Below are experts of layer 8 (counted from 0) of a mixture-of-experts language model. Rows are named router (the router's row for the expert), gate (a neuron's input weights, with its number), up (a neuron's input weights, with its number), down (a neuron's output weights, with its number) and show model dimensions 0-255. Each number is 500 + 50 x the weight over its row's rms, rounded and kept within 0 to 999. Numbers have three digits each.
Before each expert's rows: "comes after" lists some tokens at least twice as common just before its tokens as in all text; "gets" lists some tokens that make up at least twice as much of what it gets as of all text. This comes from a sample of Wikipedia text that the model never trained on. Tokens count by the router's weight.

# expert 29
comes after: "\n", " ", " (", "|", " Kingdom", "ade"
gets: "-", "2", "==", "|", " •", " ("
router:404549524504520475438511567435549449500485586478624485481501550500514469481434534539532565477415430501434443539440475502503518525452511437413476511464518570440494486547491364393495547521541481466468431557490489393437482453509430502499492495546465451486533450494501463438461502530429579541534555571491405466506420581487518559458519453478532486480507563471356553476525578498485475431531536477475513583506424564462595540433518412464564532492503570554566571484522484481625619372556478476548555545541487479461603528527560508479489514544489521537532612524549375438522467488527441426452488515477472445438523446483398501569530495426473485509512442445510554575467530524506446528541376530467530544452483539514459528599488538535501552449447430396544470473482495528510531439514500
gate2:551482447505555550450453517524517553455447572562512448473472501438408394407484446353478427511565443470485415506561444597432481468488465519522481523491522518480556532558549506525537463594572405568562550599519570429505444491508537626493461518557481478491476508518595558584550507450490460452489576573456517452472538480439507467542507542423428525462479500536539570483516513433435518487516477501490466524519519512633472502445511523524487542518423380481512490536506509398532535518509585515514457432531557523520612436462518471478497590485528528591533501482479477482474482487552469508599498529466497414556568545637479469468599535484509545495488531560512483444489551497689401481500500498547528496589472461419476411524494565478574461519482488544577510480490590501462492498485577
up2:520463471538508541511523563443469478547564466490413570530512527412400565550480528498515518482597528570522433471455568389512473430533542403517471419556455521491558500479466371546509429424553530473445443493491519498487510506529377569508593512515495535516545412416510423436533539545582583441518516543483516461556471576608553492562534585552546574436447499470508512464592563446445397500599435477542525439440513431540547502472415506490525512458509506547530436350504497478460424505522457487552560508537508499519487494508400531426463541474449464482410519554428487506518536455472434512540519482528468537572534544514451584465582510502546556542481398473517505554437487505563461476530549452547496481497480491500428496467506451488431468484595454514524477611389402491496565438469566
down2:489492527542553531444526470446460504582584530557489494548405484526471512494484524431494443515421532536455524512517496552484492506473540474487609461476496450505474522507507540497533509576435492463514463553404492510535483514455525515455429430480418525513529492526476446502512399442452510580463511533456471593461490495594455482463494533409605548502473581466550441538401459481573488491594513509501515531525485583632447545489486530511497471540514501491561436455427486517502503540411513443549406517542539502599549531561553498499581478488607499450608376556491560528425463457452585560540454600490527496436535573458431497471446458503531509523584525456543491345469443510410553467461429530527563437536510559529554519471539623413546418495496405416526411497522545444552614509545480
gate3:531590508535490420505501456475476576487506416451510508338540463520476474557527479558581504443464509471410490486511528498450529503465492416461511578453482456574448538453489552530566489590515558533503463565531471505654412473562482427540482508459514514441404520492442517513560579522490462408574550489620635498469456517485467472512385572499595559646532524440442432479480435451513493468554447481433485481542496540520481420470503463440517469578457512555565575529464610459529491591388450497457376499538443518483549481464492496498445558455441572532503511412532479592490471477523493584444492506532479431539326490501519496554510491509525485519468533432504589494499539488467491552561568497532463552473535504582511516440512494536510552465493519478534575507443458552525488498511477
up3:554608474519454461546478484447485580488490459414469505429458436516410465571484519462517554497604515468471464543503538556454486494460448478529430526450510531560485557440478592561542489506515478502539525435525476496490491456513435445626496478480487536408452459490465475492539550476481502445407460540558542454504486506575582457585409541469545565577465477463467420533558480497472443509529481387500442433526469561540498441479499583417508413519475506525513436506463557431384489507463454502469433594522428484390484515529502551478551519433450530539474509484589476457460431598565543498473506545552468472511414517511583530486491488531565468499504564486515647537424491476456445494616484477517431516429537494560490433424586509531502525434521559476499565512308426460535557442601474
down3:459496462514488546587424530501463454594499480545409391502511472398506491490535423474566493481470488510555511462447506557526532534594581481496408455514409550647460446546514651568558555459539541521449508454449513506495572480492580514626478370460507482566608511465477465468446489466482475510531529522460500414532473476428593466470570522503503464503582443496535445427388539555547445517478556601511498521515529539507491452522536509440507497523512477520413462585415424407381449580467568420602592538560442480467466562439577512508505527501503575441534475545475489484455503580567490479509539509509514557471446540485502548592483515520539453541447555499462484537535424498489538553494475558495547523469469505543525631478503497447536493474504583566457447545477496511423533535520451
gate4:523547525520568480460451508510522587463528507475465475498464488326483415533488448511509492492436511518481509546597473544503453546485437498461478474497431541526524470534509502515480483484495602486492516547484502469461401499456557421628480424535488557501586534413518581510564542574367532535496430378580466618442406537480546468534591539449452499551460446523553441539460500511527436506486529558532519439563448406600384484473493463572413474502495612431472522480527551523550483603562527502464519472483537489486468525431522548473518478526508430600500518446461515455460535507494545511434428516519548560485446443559453430530458576530406449540498504438537470450528485517435466531525547522431533534522554471518486563467581546505550486591482472522626442448535505540518421409530611
up4:501454522372514548554460491470473416531447483579550576504537455577519577416454525522484434466547554574575458578570462518552542607509402483471538460492531529544400456468446519456472436436481551372537522500438513523490505594515547439439499461541477492502550493468375413437471397396381523426580568465548552548541604488540527465432460487492555520476576442464451489443536404483568535496484557405468470579410505592487461509481497590464426455539382470511462518522510452502535488469524525526476514484530463465539544562487557399540531479517431446491452459489530510513532494462467456438459508509458532429462503538440541517459597441540502561565444544444532599481530550566536526513553504499502525447500454517453541518513577457470489437576501507501479559514418507467489528468464608
down4:462534490456527437455499494612550557504545552430457460493546547548430445473489464632548448553601480477519485478491601544494469516579557609496395463479447526501499475510516504513626523491413508459458493371501618554540437568602520557542433470489360539440529444528524542472497501624485563416455539475449489511568478509623454587454589479509537505451521407518537528436517443520522541527504436571455542455497550542536449552564513426552521544587422480500448529513545507492556446570500491500519489505549480517523489587450534453558566510473438504571512472495532535532483482427494557522517451549496540606523560497448391461520521500433518579514492573421500481541483430474440465630522497425516519462487548431461559534457428518566492504533508496526554541484579528484475537497450524
gate5:617561464570521438435487551558440438578545551462472449444514469581507547500574383469546479481500479597455559430480578448510529479526526459510509515537440512402558483496472461425459524558457466447546552560534443499495433475564581399460546482479504525506405450551474493442569526479480485539462518471494380392522501584369431512439497538535531530470622424479559445476449538549491434496519577507499453471466516409454452525445495496493417501618543554548448535538501498467442417473442484495425584430485482516564472530493456481454461604487441534474506441466555507465460536509497479498537456484513500509534462562445504555557618486474471521436436483534565566520535528459545534501501502448536495486458451387457481599576518498489487593541506554552443496454460510400543474630434539
up5:410547441473570467536480522574444455459446476493471546396467497543490554464460430467535538410483474490515497525444510560556409464492401477506458432513481522454509481525473481608477484526511555573447528503506556520557577560515545411471531538546513518482357448489597555575475389538574495540344411533502484491519449404508451504407497470545509444564473555501463449428511522492554468431432404455617485581577469483463511491515475444523380463596481490546515423394436553560569463447385546558521407513483507564455496488484419455496498460482520407577536581464501471516527515527471614543503516513503509522470493489533441472568442471459559489496469493385499539464505501439440540530509455497522511494479470527513502476452420512594521498436466479568461549482592456559498483545531455
down5:519481518512536498460353484457497518455577558452460488447587463575630531466421458574495494530563487554487495425504493419586652472540524419522513501500535579569480509490404482478534506527533545512387445471502509547563477551545455554533463443531483494589522599505454483570500558546526473470490484534462561512467452420572452482525564496499534533491552416572470495543515410501533546383509555443449442402511577491536550536473466413433418483520479505555446418453503508521490494533479481421565480466536510585518457553518481497481450534481533502493451509445490525427593532481474515428603447567556477508526456577493503536402495477511582510557531527451479450529506526528571552413439537542536529486423568538587596435457477451497453440577596497444492579413436418483520547498483450
gate6:538497532678426615457506531545517478527458514514516492544501482500461555456548503426482500444516489571547415596469542426531508557488518486546513518580510400502523548481557514480526534405535518534572464524527460493460590523433519575504515580576594516471516529501464532483503586469548437486409538427550607498553584471474527493579582500504517455485449434508563548443569563527487503583465440590523430487458430511445508418529467588564476537284447527554410485558526553544468487551552516535545532496577412492560366498510476416472536498524528512475516508442464498496429476438474560515428451518525448427501538475481597486501429444461484456546526473467448467515440522584450490558482549552442453438514458519422459510434471481517539507458485451495494515403479458441554487490517475
up6:474520491414559415515489538389443501478526515546477478500487549465483572560457516552562556546518488469482507426523529575515471474412560503524596465523484519560460443524349499479507487572513512493438470545484536529461455467448547399440498442463385472503534508453461521451468421556399531518538550498540457504488376526468522483489400534481510452492569510533443460545445406501540512410529618410513565534520604468552437514470633390467491545620530499554596478463507467390514482462471511509462431518467580578511512433485447583561463484451411460496395446503486502564514540533552575486550513509507526521467430528520418471518544553552519563452488553462538524391531462385496556508512422510554458522418470497556537501435503468510550511533472528436449476596523490563476540513453532
down6:553487503540546477458551587469520626586496548557472472546452449455528519541571501538435608511437544451550532510386572600558516520536467546483492490458513473458523492556481486562476523511415600596483445451456487453533507491456499531543479483568435485500530490463443451506569407457443574431507502459539536509605425380424370564514528529449540492545442551566479679533523532495404464419487459468510451502519499461645454504511568466564516460533489478455564509530392408521438465460498558417454496476524449545461555496529508434507607605502469546451481459505618464586415586495506544483509455543446516483482452515514499508480552451479494491487490470481537542472487504502509497368476513532437418480524440478504456534497428468581544478520453458463447529533509536501522508502557545
gate7:596564573558489469489549492465515507518542510449485611479504499553479575490549481469437495497511497377460577530475400461504425450426375572494522465514488519507492498433497487450455551449519459465464558537515471499479523420531554524576398397522513522445508490553575380459496471457463465485534597510493505511456491452444381512614495534480415457488541520427526555570417529454502409488527553496445483543542441423531412498505613493523464503369525539474495576485545452416579517496467552528586514423477467536540514488530563489550461457468581536477551547426540497545564499567557493530549452516436435493473495473532465492460513532480456587508511534506551491368401503546474502542481432575450501444621549484437475454412561504424442531513616508451511507564500523535490446469447440
up7:482442510427404506471515555547462514520451534492518443525569454482592463486413501456541517584527489568531505483501586593518545549557585357507513521488533553525509568543501485577526417520452560483546425466456526519507496551513498423519546573471514431571479557443417656463491561462530571471462450482473575558504490528489586529432534398538509507379466471586498470428548463504459571549441503438518491489472557546508620559555449522511561532553478443548467449509397474560424488519504380523418490536478446490483532371452504538478562479417466482520380541506452527475446442464427519409431473504536562413498500548499568431518521479487508510547509453501461476585489520514525520462553547449533514495438486516526494536585542563589539448450434474542500473444539408523487580509564535
down7:531530588516478544525524523517427539586468501407511515537489539449465510481503462572547517462504544517528491534527558399498570516563491464528521439466508502492505507520388530469529520482522486504415450627542468393545521496528559532473477458512541491592409406519505561489474579478440470494490581546496412472609620448535493496615513463499524516478552463555482484560608436468489470484475543394471618470493572474489578518452501460531390466436533554570611509507497492465514476509512456513533560382587452496511574477376506527518527528505531534501506478520517523557599412569451579519495470489533486547464509424417411524474447453537426437444475572527517541488530558525514544447490574456464449575456391497569498554537508486564478475572524402592519527489412514502533466586594525
gate8:555430623474470457465464540478563495424558546502462492454452551542535391569550562496493516437546508514487483552479528511546423479479490484506478563345418535468552457445483585519483512597507615582507507464558559499565534374464472464518491378576559527468539563422516541557474510520440475569537518515517479525496414541480513499532585471479509520600517554506515466487501509528467502505500518538537470482569549614503480560449532484492486400574591551487484661581593537533548550425379520424584523491518519459453478519528531458451495576459491505496556429469434485458592594579431422528506500545455494503494531465497523539430565492430543436473504518497497494489515397458448521600511511454479481472572400467587542487480490500505548442494524539450446475492531567525501484468524394
up8:538458599464474374477505476492561525432465557460477395441579539539535469530500534468497447496475489458421480496489543506461390609525557469502452541481414549463552454501446510453449599529534631626504431487543564455578479472443468547424491467538582573477479457519514501535506498544526431459515446540463501576473408510452567553548590485503514551527502534443437490489559399484500559531461466512478414432449524548477484446463477437553506472518498525466474626497498549485598512505519393535539560455564514504536491607523536368496439548479477454553625401517522485487493557596445433536412550596424521560523419503501479553480497473473472444508512521539544563540543456466572546572427479460524418478467479537564547516464439487508468444429445520497504461533491515464478455436458440
down8:479624521558452588459507516453489465440442548478458471477360578519607559496451536490550544426520450496525472485429500544468613401540596507471514564482524538469485472530463460557510560572480444402475474502471479407530477517482570553539458576518484470509533526498438449449439539498404569549492399398490494533525523527523494562464538518556555504518449480467535565570576511482491498469471481517403503484558451431383470451538543615530465505507440522554553465411561510446474408462573442515462478479445579457379468465531508417496479539551546520556569512446459517519566544526567564467613480503487555519580466412593423553503549512468503504514579521505499401522537541485508534551562588526456494473506464438496472474462522532458473579499437592538465448411555466455555553459528534
gate9:492429508574493518540531484441494518475430489460533543508469544583482461547494488548466566516506531429461482518501504497469515483512502557593570514499492561521498546539574521452450485410584415503502422443474566466521586520517573425590480436498574540530494439542518552552505444530452400428428559437451495466426564457471543439487516494451510587503558514521410539575452606563529598492559533525472464534457485467544463512329478548494488500543552508449572508505463614496527569469457482594527528468505589531492566397534450550570523579473522498525465530551472478654489439454475455520502519501522447506458515494517447407483404560434481557548563440567537541437463538487475544460544573515498553509426525483455436582456524499452571557534460529464534489531545529362408396446555539
up9:521472545630510463572500530470502489540511467489493519554510484528528478566482548560467631572461450537475600473466511458518518545445413506499498549524474580556476550434563467474476388416566492516501464594481580336514512530478466537509402386511475464478482449576551527537569449470533485456547517500597516508458536456512605431440445463490515605523540537500522579445458544512573566479526459457483468518517573484520504350449518512492476542528579494441520512512569469536541511473478524539470487573599560506521567458600516539564471625489521490468468503440477517498500459458466538535494546524482476477502440434404519449403462493480483521470580425420509504428533505542536580473567550610545540510392517553510472520519506492500465612509462532490572585506397556474379504503525476
down9:476501489560552463450500381528557463468495469580527451504421452493575466429474539498578511470472517568478531430422453432574420450518498533514554519561468586436526483485524536504532456549380479437436411558431440583492490463548491541538379484540500572526532470499572453609515548580442523549518483581486489526571535553481507399377550450517491541507454548426525446445418531583455536489449502624482498537547481484443528410571538424536551524414450558461529542407499404472492507508529576526456468463464513551462556487588496511555450524457467473597533526544424526449485531448515557526437434490443399488485546448443539590520527493507453528497576536463444535428565564531549540560518462494543570459407367516505429538509567484479521530486489473475512491486460524505468463446539555
gate10:528548473535556525534529469446511540558369480449595482576573516513453465535499565452522456503434438551559516469657568472528428519501463390488590439499416477548456496462491475404549521520457453520527477520542519509497469398492545447471340413530415518486455496498458486556584527510372394522516417471576590407501508408534455555494506577532495546507497541546484518478519456389461387562447544475514433581501591513596522528446429516546508517519524503533464426503556601536567475561538513590534495496563510587564450624552458406548513485491439459475527575504547494421451506556517497514491497481512532448504478459418544556546425568495480478530504474542461473514492461473493481507494518502454450579500501513457520520505537462466507519523457509536493569414444544552455552464569516
up10:482420449399488480583455601605494459461511555438432522466519507477592474563520433609525578486494607489377528519435537535395557470445583590470423496493531474389449504461471564597447534477545551390510463549554451524433569541534475531366585508500542527591534496528538478493465487520470493479487575458505506555461380504467525447531496453468513431490418417448535473452459522492492541547502451530490587539496452535487495497513450457444544493521527500527558493511554409474432485472481507475422478504513549493490568463531558562570486530539494461491436473523445619519496497502542448470500534563496500428507532517557532511505553506508424556500476541443499498439530554515453515512657432510485506521496518565632496585579474446589520460480568473524415442562446545501523446533405462
down10:577551592383491497545494507508538523494492467483394510417459520554545560445530509453547588466446547480565561532565497489517523541489444463455528510550435555559528508439546575507476505474487648520550634581571533531570453522556523480380451532443530500478534585485506556475507527509511466483477446458518513546518607551469462487497457534450498480438535483623498415426476451619470504590420529475528530488536559518486495521624429404521507427509446460378585552576460512506408636541494504448500516466577443515494487507474550562544523512456572456456495519499444545544497495507544545442602505599487503492430455484481476535467461532467607519572423540444462401523491546402502493498514430529535485487497441532452590467526480506507509423562539522446547533502585522463466474482496522
gate11:421454461504467575459556580440525510519542507573481515459605453476529484513500561523523468602530564435610466392523512536504446544546424486457489448505431563499353529531520517478434500409508525548557466488497484554555538473420480518484509469478505463532497501424438586535411511477460512463546537506528436577533594499534400594493516531537495502454571499616520530416485474523451534390526463484623502481413476572569560482577544410499399502561545486501579486462509496480501538492504541541497572627443468438573409512519482533477609608565380518518544426465442498457476552487525483548453414537494578504520565583492495466512466564474432472462449438431624499474537464523602498484480539527560533491552498543473487546469516502479554551530486492539589507533489467501454525467511516
up11:528476567477526513560540565430504468517513476555526524435474511476487514490502482543616516409477539461463523441587452483491461567489478504343439539474543524410479455496457549481545459457499530485490384474572499564578524522510449572530573506493517469563521500590440464518483518433382600451501504565502535499466577556503441515428573505503503420478414495573495495482495471452474528410515487473595450459489561391529509509521435446472551510512456607558546479507541497493477511504518452568512576536546521508551412465557432496609562516493511473495538471526466387568443554405578397619456454628484537501492541536493399525549541508570446494571602450479547501522525455536617516466554569498551559543497459535486512532487567418480509533557521495511605459498441503496572482413465451
down11:504557376547511553582503428510544548502483533546581474561434568542477558492531508531479447503563478479460501407453586435511534411441472608483444496524523509485499353511487491422472476495461517459530621500531428597532511472358469496460460474458535360487457496487555502530530415492483470503492443476542538561512457525514440442524503545545413523487463459502500509404496528501549435429514501600431535500521500554543493510584507481479518523526458448540474453539471431546504451542666582547524496442443465482394487422467494551488525530516378482497456614512480543451504545554431555502504491501500477455554460427476460443565423467508539533542582541519404556399521513462524485478504432495526557601488481525428589512502535592515504451436453424526417499577485572489480548510479539
gate12:395486451479513532490511634510544518604425474458524494352570493457559472578523453466537455482546503469449521506525407538401533472464604466437538494507455468499464395537507466429484513511386468520576468450560460537423582518504505464516482418452512496530577463530541522442611507528581452479488443492453450544508508431474582405548625485479478439533445539568523452504538470512450426454480468451456454629487515431478453532487470485445414560464457489528425472515493481543512420549490450532481516449482526358477552498509510462514494554542491434545626541407566591556588550545491469611464507494445504432447581475480454470528528514493488505525587455485482528464460546393515503498518421503488488523527510578508433502453402565544565478574495532510469490552528452505488463461521451
up12:433508547583499495490533577428433476554497459554476473529505518476500466520437494465464533611454504456501617505543506482483520442428494484553559440422527502568575594569604545563509529518678480461515473539505507557455504546489515552486507482481510551515513533417588507557443470531422529473425563424541598472517485537559482467581560544522467549454493511545431505446560588518526550576467476515560516483440414530518528515550529574556501558531548591516460449505449507503449551455526572426488432409514564501396545408601582469461579453509477533465442557469468369577481491489513477461547535424421519565497571499523447588456546548532500486427588497510482478460498562476518452522503611499559557489590514524429536532424574552419433491416492519499493473490526477544509484582517532
down12:562539470451500515546508551562519507477514503446532534456407516496427462489470478506522432581544469494572565466551527554494456513465453468518487435429549420506516413587486473460605477559405519415541513480444522505636465494494569554496438531491496437556414573483394400481583462482539535487520532480536484524484465523516573565502515485537545506545562559536470534527488496528398578462523447471548519560459390443508520540486478503451618498475458491515493576556422507420475534499545490491517540468415598467494467463481547528485595466431512439481492508575545539510526509481439430475449482500526465527487508568504597495531473584541503525617526468555441472485483515611524413488435560529399613559563426552643478606464487459488470520495410446639525559539544537546479497541570498
gate13:511527432503528567526444527488506508520526503524491540567560454474496602555537526430561475391471601510440491514521447509582562514507594542510547579498428512487605463526524516552445491514560484598561507440498550532470470415539438460468512413466576496432558493468429412517514531416461526469534481417544591452574487502460424473610402613546502403458504498464397497450468494403526562413533406615511519452613434452469565483528492423478491531447512540490430362526508572525551533500421506480481464522473441452513499481502511469539447499506503515552518446485402440529488464587526570490579534453499549503405606496490427504527451538496522441464490594605504514451549505448423467503577467539497524428506511499517492541465498522503551514576570578545490508597547507482481485511465472
up13:470502503457501558496522487450521508546555515539485510508580514438506555492525516466590469343452528556452485549533454485584524522527535547493434506397510481519550488544476397510573451463508575587476493405539514473528500363528470487473585504538494475458571443473498449517542570491464599490505488499560476369580447530521493466605453532559570426414562446403399459541468554380542511455459462531565530458602473441423607449449526449492417568479550588476417473520497550553556473571475480518473436480475493463494496470519535483517510522477571484540539438522479566509542469590505593468474563477558589419470539549514468492478456559509520443522494612542501500502533499442401491507577518512433633459500538535589443499526542503520440470525550532528519492582514476435497470541462408
down13:444554534446578521443513459405590426461558532491462488508459537601470418515515419477428487422640438536537550535460532478576503510528557486566442557520505448540679568448526478505456462504594456502528522536542440462505451535427473586481483556455494458508492451436467588490564515494502569553479490522403471545550416462512599452559544455501528405443493512556521473615438541494518526456387510512596487460442492477459517493453609509431513513487513473537520558490447538496458560560439481474446551444532533584449488556439493443492525538572411536539492640495471434539508442515525553506451555436568515522487478454518516545474553529484558425549423504464551517384586510507490449499431493456480549515502435551531555442548486554502451520479501469518543536610489513436478562517483571
gate14:602603579439532458500535459474501620516464528521463480580530476480544464538460475590525503520529479463437452555515536468472476496499526567464556511450473511457542569510613427374496499624513475558496565488531403545516461497429462479422536511503531490433501451443568566544490503447436544512500529476583513509499502503451572505508474534482488534557422469545557545574549535489473485570449425558603506472555497465471585540377431544519477560525536423518543499529503448437440533623477514567549553465440529460514505527582496535524542548503515533552558498504539437530421499469479494473473483517388525476427375590495508488547424473494468422586438500581587427534525591503505578520496583462513568511521482517458453575428428460558583469474422559417599534532425504497512529558560525
up14:490555462464583405474466445568542456550571491480470494413496495588511445479489517616556471493470479470436552476465541496596505469487534529448475471529437530492457520521568506560541603567549540520481529515560432437451556587487520420505482512550514594413526556418452491555492508505529538484497478474538473454449565597440456531511376483524454456487514527550532354559457520453465532401545423541498503455516466537466554460440522503526526522563540442566471529499523423519546556487432558583390440463520537540444517518501467554549507505490548600595549428463546477456405537498445595532483464542373480479419500560480580506568372460501510475526532556518545457543501479499488485534546551473511457509458541448435487562526463490496472495448492601530554473523519527618453578622565397
down14:505486476538491520523500435511493479409485508472542531523539355463485491485541464399495512559480512537585458386561519401434514495539519493563574528480549491549618512507560422634469570469556489450446455529505474477463486392564532473495549502514514529461450437438517432486483475508426497526431575460533600479475540549566455603472510429455400484464449489450466503450538504521517481547503510462487569596486587514436521481574548580384531560506487490450516531535593518535448567440501529500454516535378491380513498469550486456555453500523497395524523504547409495585552529555578483463499458456518543504536388551495608461541563485492492527540516466591498460454537540558464499438487433433554504481460488563487410461521493463486626540516594509549555625497481451517512502475445456
gate15:505458446524434458483540470518479511525452468540510590508454428540533517502521496584513582530519521580510495530454468524523431588420541461529591480490488573437448548525384516414464502464493451576486583519519449606567518546527590440452483507546491515575561423443528511433409344536486553513561470494567459491491457433503541489559554353607525400439576500562509526520357510537499424461527494598550479500533562451494478480453539473463479513448445532601513482476492513579451544502536530532463489561460519572481605430509466476511477556490571431539600571441404524488542564553502526443449458538521457538493385462488517534488496467454477436571495549500554410586508470484526480435494482483454572413536501505380461436474545540505538468466468500529455464453460463517502481503476570
up15:596449463500468436555453462515533527503466528553529513626574442456548557503446458452522506502499585350591507484520421570564440541470524485488496521557407490491429535526595518568506497563501504495497450427469620439431488507527496504505546534518475454490509505530429428404662490518521492458452517486446577501510531486453425486484552578515537488581470484518452480547519481470587484509453510367441526470456446506406513524502498436485589374564562506455505517532417546433607520459454525446571509508582481530490431552470451503475485487457456496441438471466542492546487537487501495522552522398519508379516519554537444412465403408523517443515515504509487491475459541527502540513480431497560473422431409485595514426543529442535557494456517383564501473471522439460481546490532402
down15:537533537460447387480491542520482467527599480449523434438445560571448477490612540414444584576586601452623535528555465480450585603404548557505550517458464609566575526447441430494504494476497477496417522515525527607503509507494576564550485539478415447441532516530493440477509401541471450450410558525511587518533435517553437455515403559528444447559482551409504427524555377495499465465449522496460504546514583547545542520499474547527518571491530483515501479474492489474424533559437484528486530476498516566463503542556663505576463477502542460442532517503565500538430485470572529495525509581585442494507581555498539568528377464528496524527513426519537520487596549441490438453513569518440530527453539493606471528557479487440505547507495481492557441493485542522536502458470487
gate16:393517555504598431429495486566597393572600462554520572534565454455396469492400561463457433506545462501518575524513443584468438550497428485550510524497494535534475509511462544455413499405415471565505507539556559522461493485507490474498502504519391549470605481467538497547489522514479462592492532502573495441516457492505514507500535565455480450397509471479440402489521476382573453405482509519560443560568521504555444528494467393507534537483433580468461537464681574464505528532456530477469535414540472417430515536585512457536526437402500424497460525432536565535547532499462501504542449505475483457464546477481484545452444491496456472575458502517482520437418518481455483555434440547434542478536556506468406543562595526503488545485433540531586582526456470541494497464418484
up16:452447603427492481382505503477581433552583432578490585535550475511397521513504528482498462526565459470483547525520468557445442533477475463491518566474416625586480471462416519471492493434424487563547464516527568514478515519529545500501531536555464494479625489467507440582432543460455453503532574507537524440540465500421543491507517526484461468399472527498479383480419523427564492455508543490542479566564552575564484513470454362483541508471443511463446511472603489513498516524499603480456584428488483394440441485639555515490465481384444479490500484436457538508527561537498479498521484494518457475442549483469485645493444491516449561619479567506487623421450527487502437495460422609494509509495518512454454528550546546487501547547487507550582559508430516492592481452457470
down16:481519535474479531463512560511513478463518534539507532570483527512499470470457316457524437594432483548481482561465448579508473502552411445492503460448599538449560534529541423467446440554528499512391434498472545599518523451508532435441471491443468499525465467519539547433444556507580513537508493457534497511474533470492408568486519523560510485519624488559472508495431460563532613525535434463495523517473470492476558548562422411487551425538563443549461613562478485526501571515467554546488431649477398480483551634582470388458578522521493548579610439586549472440488593469424537526467456486516564479458465479429478511511458508454503400434525444523537514492473389535455503530555535454392476530530524512567464480516550585507522474453503435512489446479503446455487469517480444
gate17:543409512490421549386528475541527532579496451519464531475535506438529500492525572492438598528445521402469522530486579500586577504563501513524488531465552468478546508434478458477505416549519484391503549589531429531469497486472628431458449528534503484576515425461518473565434466509433525495537560432502499480525435478464477453520472584546598481491480419608616496474572442470425528542498507442515437510459572549532506450463494466511529505482490447544466464531490531419496444491578434462560506446460436498406470533465498485487562525493502485484533532531611518453516505509530434482563583445507649509583420528456368572424530527564540555520392530513561535567545428530482486491597485517440445442539535545598537397479491545561565474482463556520371539494508465468479434548490506
up17:518592389449526492477564575450608498536477458453497502559490570506549597478489589513506573503471411502510412481493536438606570497538507443484573455514476540598587391455415460432479451473438413509394522535440443434472480509410468498542432491497511475442602438539569508546485559467545432484594480572493427520528536388469464491512504497466574517469478572633529412537558606487494461489474513548474434575539562495534539428471501549492542483453489532554445489415461557528533453577611517557514486525496564512479508540440568507451499441488540501526487535542493492459535432498527491489500556547523576537531477553438459581542526416511539533492403438494528508550519468465496420570561477487545489430540476483447608525421522511427447469549551556556424508437502510503443464553546497
down17:447428565545431575461473583382559490501556575546522549421468565412595500577424483437478576412428556537466418471524564447394482505484486422472509489518438556524423462451520535458450524515455429395478537547466532398517430495489430481406450500497549558495435416535484548488493446408487555570516479395504497479468517472521453501487472490520461611489508471473532576558506427427429516455463486558513552506454467560425617496481540505486509588469444529510509585445513474475466551491499453491409476463487451556462482518531440512537558507500422470493580559461510436397521512450493509465540526541468506492452502450558550572566504492471465449561545491434495474507470445554465570490473438374474412589480511496542514592630451526519471541550432446417461461483445556443512455516491510
gate18:528498473495500432498440594488471482538559332437460508551441483565533540525561492540513538540527503511434428532412524540492457537465544564500455556538438453597498502504444508536532481544557505498486545563498473570489511489521508570553461522472516568481498643460483446481464445476462469513444559527445532480481506505557589535519491420455530481550562412425451520396531492452592451527484476482565437589512435537499528468463392477480488487548536446473554542489495556402484545570505486447479440506555511449428504471460496550573499496443482504455533478465416465498559448424509624506652502579510456544425462478523479462550471491441529557593389600548502585393523452500507524533470510577646530406603484474509546481523428514457565474523464466502528545474489363446520466494477503
up18:472507558412507440457429497454451489561553432468493537592413597504461494464546479529533452524517481498450472490497524544505486534503564464499428605568451588607570555490531524413528494564493430583508579538453488541484525511552500448582508551560487600495519492442406471514480482472543472523491561574451470566530539513498618559520438476474475541505562419506385478449501546482517568493496542546500458616471468513525459476462425423476568439505441528443569553488463544523446547510543429502455496616577483492466503471514489601520546497492451479502531465442521415424589455429506596483554525558435513505411508457554502493524482545514568520532370601573464599443571484434440640448490506526574571462532563449444524503497518477491551521465436461527445508499448402542553484476524545
down18:438456439452535454532526453413483572499493522505511412401491482496459492538443550558544500463456498459430494354465470550473498598527502547414462498540533486587482557515514441503583518560338490545536545571493418604518530542447468486531504490552493498562499387462498563436468576529450602452476464589499469492506497590483503554608583434453523506558454491471452417608477492543438492444489479555521574486510548544497578514459553530548542554459600592573518506632472479429431533542530487513530465434502492586460481544521471518469480551566489501472466530520491497448563556488533468432462507543563499474676514467518505587532462432557461416508477449449520466576478488404526500531503570456564526496519506523475569482404499501493520529548437465559539420555562522489553475491514521
gate19:568503458471622522457581416480581427523522527484487554497629544524420492573475563564554516561570370384458542528496475486495442510457527446503481525521471561538539491446539592499517504517581456556537525549517511517502553490536440568498489386456455542560467548570389586479540541491512534454481584505566416424519520469461447463525516393506418565516583543480530452569475572490403573502459456452475487487534515521446549473463483500528498482503623492551542530488448535470486596512488429400442563430507490429533580462489544496519492452511486488499486539540472433595569540533560478476494547500512535458452483412441461523583525414485460425600537539549457502503542450491471465467450448497470484460626453466511492432478412446545516535424555547391436575464479553522508468534501542
up19:498429481469446520383499483537514542550422434501449512445489424472518561440361459527424497430606544487605495499563545441398529576539488478491455433517493527537482461533546430563464455503493419449493528516410366475473468532441452477474454566487357499526531475560587420510505549449543505489542564397527483459452509446375593406575484522488578472524438525544582496425523490497441533528500433511486507473497549456570555562393475592507495474547482507505483463508495525437524478427489587531557477482441466538526418546410568507462445493546530526485524548416509487481477498512523474393559459496531455475543518498502501502435499511473509440517478579416474472459543495564475509398528415545509502472462493407510453545550414538500605541505467394538524484505455577579516536531565502
down19:479514513484567458470545489461523498434464420448449446503503581546551529484555481506461492478492440440497480533482535558438449471508537553508379499502520448504505512547596473506507541503596482546521462425566510584557512500458437432523549497551534554583491430514515522502555444502552429558431546526636547515504450499431528511472438495579543481527501477378451459390393546484483489453448552530553494530517436559538629435523503549436551496475429510622509537538521555470489552434436478524486400498540469544418533479469504562574473502544464591557469478513586451411533435432556509515538508591442426430450544540601473508417486566537592588528411438502545540566464389479387559462467460429530526559477485492436491480492477474483456484486577444518473521490535449386519525476440541